Weights of a small mixture-of-experts language model, trained from scratch on English Wikipedia.
Size: 12 layers, vocabulary 32768, 62.5M parameters.
Experts: 160 squared ReLU neurons an expert, 4 picks a token.
Below are experts of layer 3 (counted from 0) of a mixture-of-experts language model. Rows are named down (a neuron's output weights, with its number) and show model dimensions 0-255. Each number is 500 + 25 x the weight over its row's rms, rounded and kept within 0 to 999. Numbers have three digits each.
Before each expert's rows: "raises" lists some tokens whose logits its average output raises strongly, later layers aside. This comes from a sample of Wikipedia text that the model never trained on.

# expert 46
raises: " ", " s", ")", " m", " c", " r"
down8:536449553507475474510504491510498539515514504456529489523518489479509470507528506519481444509487500535532517489505483441487484494516468467536494481466514464479467507483525514465497493533536534537485489506509489526525524502493500483491465535504497509452491549439504502509510500522514502488501511508476516536546534500476486502500575483476458498471461489481498487505541476507506468498526498537473474457504491481509487468502486519499494502547490521542509482497457513517483536518501471521505519512526458505484527525462510541527536522435507527503561482490542469488460522527484531522525510528512457495478473491542508486503507477482513509512513518506533505452480515514521502464528516504492523454463511489494533474481498511502444519494545520508482448498514477491509522502453535
down9:529543476511532504527516491522498511489494543503522552474518522486491527470515478510474544496498487467490523530483515516515502522545507504506539489467492487454483501540484508486487485501493477517487481490498506501491474475473493493479520503437475515531498474508544553492473479500499514524506472498485522513504518427502492531542498497520521464548500442484498503480480506475506460514472503563505552500485495522525511509481537473503472507488482457484494486535454542487559515483510530494487461482475435524473487516495459507461494508495515475499479475444501462500499490511455490498529535493466481476465513523480504487537485483482508504524519473534501469482512497450438490519502557507511533507505467514506442561480491484468511478538471503515542498488504485484533476504491498
down10:496508547491500489519492490524510495519536486489555506515567495504526515483533522458486452515541531474460482551492511506526506496475525480497480535478511482481492512476499531496527498505520477506531496508556536418517508486471487425498476488468524528473494483472527568476515488506506533529480519544500465472504484499533466501497476549499562511479516501473490516511445526501476458509513502481477511471505522509557514533515504456466498515507507484488536507543515500519484473507500445516504535506460518509535523519476519526483509493503488517478513551533476477479518462484481525517501506503476490508484467474495483481467524508557514475481514517481527483496522514499519480478500473496464470492495496495488497500497504478504465504512539493567483466453477479490498504507538516

# expert 24
raises: "ar", "p", "a", "r", "i", ")"
down0:475500520500502518455497532507458455491485489460454481531546490505510509493467492464481499497466516484461503479510488526524482502537513488489467475492493519479486468489493493507531558545487449498509493518503531504492482507473496508511510526463570474467452528522483480486508524503523456498520517452457504504466501498521552504516504479473506475487465549500508474494477485502508489513554503542494455524565511502472478489506526518550449486553537508487501481519451532516521502506456531463512513486490536494530504489480481492518509468489525500468482542461517505515517481501533493498514494492502552481512493486475491503489474510523496505496542550479434548508506505483522523499482507531470535465501514488448542518510495506525535493476481503487494521466513557474487514502506474
down1:455542541515522534454502465509560504467443464514519493493451510542474472468479506498502475460501502555472490498476497516527483531521516555473523492547500501493517487471498499515490511487475534465467497515488521497492484488472517494527485539512475557476519489480522492473488478495507470481480536532487537527526474507466547490501492504518541476543539477522535533517549496508494504503516491502540511510512473436482509511459488502514513505498480522488486465529525504522453471475533494530510509515490464512513491508458532490476502535455549517437475509472476486528471512511480515473502519494462521481484511514506474487495496488503543516463485526524516499513466481505456482495492522516442521511526498491538477516473491456508482478451506473470500491516477538495505513540495492
down2:521524535492499467488540450540475498478484489498497507505501520485503548447441510484479514524508506511483480469519548495545540472442531485500459464520509544493473505515498501505478488482459493554508498495484507495493521504493480506490516466533489525573549494484518513511511513489472486496437519531490524533516511516480513539519520501457508504496533518541506486478515473489529497521469499543500480484481490496507543472538470529531549493520481481546501452530479523521500476527510516518517491484515475542500492485517478530517493506454453507534474483556500469514498454476482506528508508506511497502479468508511498501517513527508484510494502428525514520505523475479474507520522508482449506466483464458510479488499530453522466486515504502471494520490519514505530526466481565

# expert 10
raises: "h", "ide", " of", "'", " ", ","
down0:502446511482508502505495486508469508528480473555467486504571484543504488514487501510502490518521495499491504479460513439519543510496557537525461480449447507523483534488523519515472501515488496503511549453520493504515507521520487471507552500540484529489459515476510483522482503498525480538525549500498461464536477536488563497472516508478489521518500502471488467533483499500505519521488488472484482458468525502476479458522473473501467513472461485510470484477509470500543474489476488501527512458499491578497486509460500536528463504507507532505530503481503529483494519479536517473486452487497492502464495498489496542520550477480451534488499526493499483531497512545497497449490508490472546512500502469518519480489558520492514499514473496506474511530513468496528515497493471
down1:487442503533495496493485494490537491493527488533505510514495506520467512459466497479470540502517529505518495498491557529459446491498537488464472497538469515496534534520475469476492534505492488456450463470472447491500500505483504506472554480477550479496526541509474477550491496453470488489495530469496473527530492476527527465513557522501490502504491493528459511487532478493481523506518485475495458464503487503497465495491484474519504508486478482520489509520548549480521491501510516459480464475500505519490504506458528512501484508475476473528511497509508487483432452476506549515526490521471480450531549520480533519471502473516473483503509476503466466474495512494469545549510519462476451465513505467531483499473496482480490516489519516526485516530476469532516498488515491
down2:511543501489505484470490471512462524511540473529475483485507526492467531439457508504502569479477495552523477513513541512461524463539502488464498524530510495489521467490528470494473474513510458526526516479505486509485497500492516469474511545480498502495473468516517478543476503526477525517530483490488489503535469486507529440491489486514541530489513499512569507482525505506506445501508513521498467503534475526505525531487469506489511496527491497490516531535530520514502481492536519473513514449481489515522540543501517488530460494498481466477464502523472497514483485486472495512522509447514530459442513517504489484525554521488510532474530450491537551487495501444491486525519523505485537514522539525499452527481507504493532518482521565497513509540481520522496495522491505

# expert 45
raises: " ", " s", ",", " c", " f", " b"
down0:468481523499538513460505516482501499497527492540515511467510502470498522506442501486508469517471507468520501501535456514481485508455521479481478502465470521484451518511490517482523456515510501487469496476506493491466496522491520513460531511478473492505484480494496517469450493502528513548513472541535505488540494489489491530498485505482543490526476486520505503494558480550544521510521541499541514509474491517504475436544497509540477482494492463467508471480517477470469528490471537511526513448514525486516471506517444561479499498485490438501462512467489493506473513512539511465530506553547523469505533516448509538484491523528498472510491499497537491508511546506500500500537493564449479490493473516513533513508508480502477500480532499513479486495553523506493466482538494
down1:487522542501551509500483482450523493445493494502507485521520488531512506489444497512499499517511500479499480519512528460528520514492463494506547460484534492551475501534516481499532512530478430509499508543463476446478484504533528545479500467492475532509528482524487528520508463513479502522469556509493514489515513500494487505452477549546511469508480513480460468534493505504509494487475481502505537479446500483483522513506500536519501500495525508488497493495491508450480508526491484461445468445452528464459521529477522513482493542489496517498530480464532492494500493480486513476526528490494461522461471500506472546525526543519499512496522528489471500482531507482525515518511460577520515448483540520486460503507488491488509513533536515498526525483479501504512507484522473
down2:498539474525511507500522474496498444520474536512483481444508495491534505494452520496503481469474514511500474505493451529507478460522516504468500529509508471476490532500504486497473499499524518507509473487556540557512512539469490467463527551515515485485492460517485538472506484484477520512475473440534543505533528520507516493551505499484522521466466484472509502482537537516522454479503531497483522487550495508554475536550508523522487492496514486484496493515524491471512471500526534538496484497512463501537530487520463510470501498476521494490422504492518491473527506497525527483460480525531517467466502492507516464486519458464505489462543548520568531514532507531487491494482494477481477504477508500509491492489491477492472503509525527522492474469548528503464503479497458

# expert 77
raises: " ", " s", " m", " d", " p", " t"
down0:463514453447495465516506476470525501471513507504458476491514493528493509451498503545454494525489491470536484481544484514518425489487476499478538524554510549495482528482470506509465490520502515503463487472458494466467515478499509490496506546514460496476510472542531483500454493452520519496493491485529492500494509541479501491511499510528485477483502500484542481493509506486484482507484486549500497504494464525489525486488477521492490472519500505494521450472525502490546482515483530532540481480524511488433522532500497506478451547535490489459486463468495511502480536517500519449475545514495545525543487497496459477510492444501506494505491527497504551488483506530536472474507501478492525513467490490502443499568492466477490463468517479513483475463504524500503476494469497
down1:520478485479486450492517489494477456519536542519468474464491486496464531544461519520467496505474505502471533534493442467513512533440514480471519482514473535471496515458506468506466489487547481477550491515502470512503534498492515496524475502480493487453476545473474519471515491491558484506514531490451474533540501500488516494488475495487558523509444498472508495471501481492488518493504466487451513476518519487477480487473493525502483507470453467475481471543497503475513478506477529477473504508492445507472507504460499480507527529473526516487456519537447491538514515476490495487537474489522477439502483503524502513499530486497509509501506497540537480465522532468486535535484519486518554515486513475499540493552487512470483533543506467500502478504533487495501478501492503
down2:505511478520487507524460527484537504498550560487484502528535493473514463481504476476476512528502525489472535490527477477487478482531547536461567480497515527472474516493513492477521469509547517523487491447473448450481539526481489476519533519487460490543520494503543531488522471531532528489508514496529471444532479498516477519491503478528494488472516491507504474532513451529518504467485506503514543514488509495483498489503506507501525459513549503457530479497512547498502456463493491538495504451487508505526477556484493522461545454486517483539506502496513509500477525503480489466459443498509491501504486481485510500512491513527484512470496469523512466480494491446504533494470504515529510471541527527506493468475507517538503493486454478466475486468455468494500525517481496

# expert 32
raises: " ", " were", " in", "\n", " w", " are"
down0:499491449521510496482477489480490470515454494495516524493552533482494504512478492505505466550498493523503485476484487528532509513472465491478497473547508502498470509525490527507473508509493449469532516517493504527495478444503498455505515487475538543499488512491495509508502488540504485542520525492454492537506526441496523503504550531475477557518474523500492537445484501472514483488536509501537463482510498523519477457509475505518521511495467525500523513481525536481490494501469502518507507489521508550527502521511505528494467539490528481505511441479473511526499526474489472504501475491486493507479521492491524522536469508466475478532464550517523466544506529494493520520461454505473512483434448464518431478478554509499493462504497500459489448524526474478513469507493466
down1:514509530470525477499479485483469511469495480548477495515509498520459529470468541495501481469498483506530495481468520474518535487499467492524481480465434497488501533481495484501515475508513518536492489508481537551493503522537519544506512530459505521486489515500533479531474476536486483500484482466511459494535460531492502503496486504475447528493507468507462578479524453486492513489522497483496460488510548500486489509489436509436518493507543555525511464552471457504477487496480487519501495463490486514465462525493459489460492530506493461495458513484491517482493500480487489509510463470510499447467522487491479489531496515499517483482500483526488522497545539454457517502456534486499507513516501539519487487471491549495485469475489534531508480487494547506551499483494515
down2:501503540483523505497493522526477523517482469515514541476551495483455493488503538509546457465479448554481512498495518470527520488485511481487500513483487480486531483502476485480517479534484512503500500481482524537502443520478500499477507532547512523509491532470493537459486484500516537469496551512552487461510521477500511466462514527483484494490505502490451478496494495455477522450479491506506492520509499476507502517500512556426472537523536506497524530507515505501494549471431529508513481496525510509507490506503499506490477513490514472520522503517460551453531476510471533493540475510474466531499520545492492499521482543536477469506461523505513522463504501526479474534532496526523550467476489494513484490516489478488471508466481546489560513472503471501496547513518532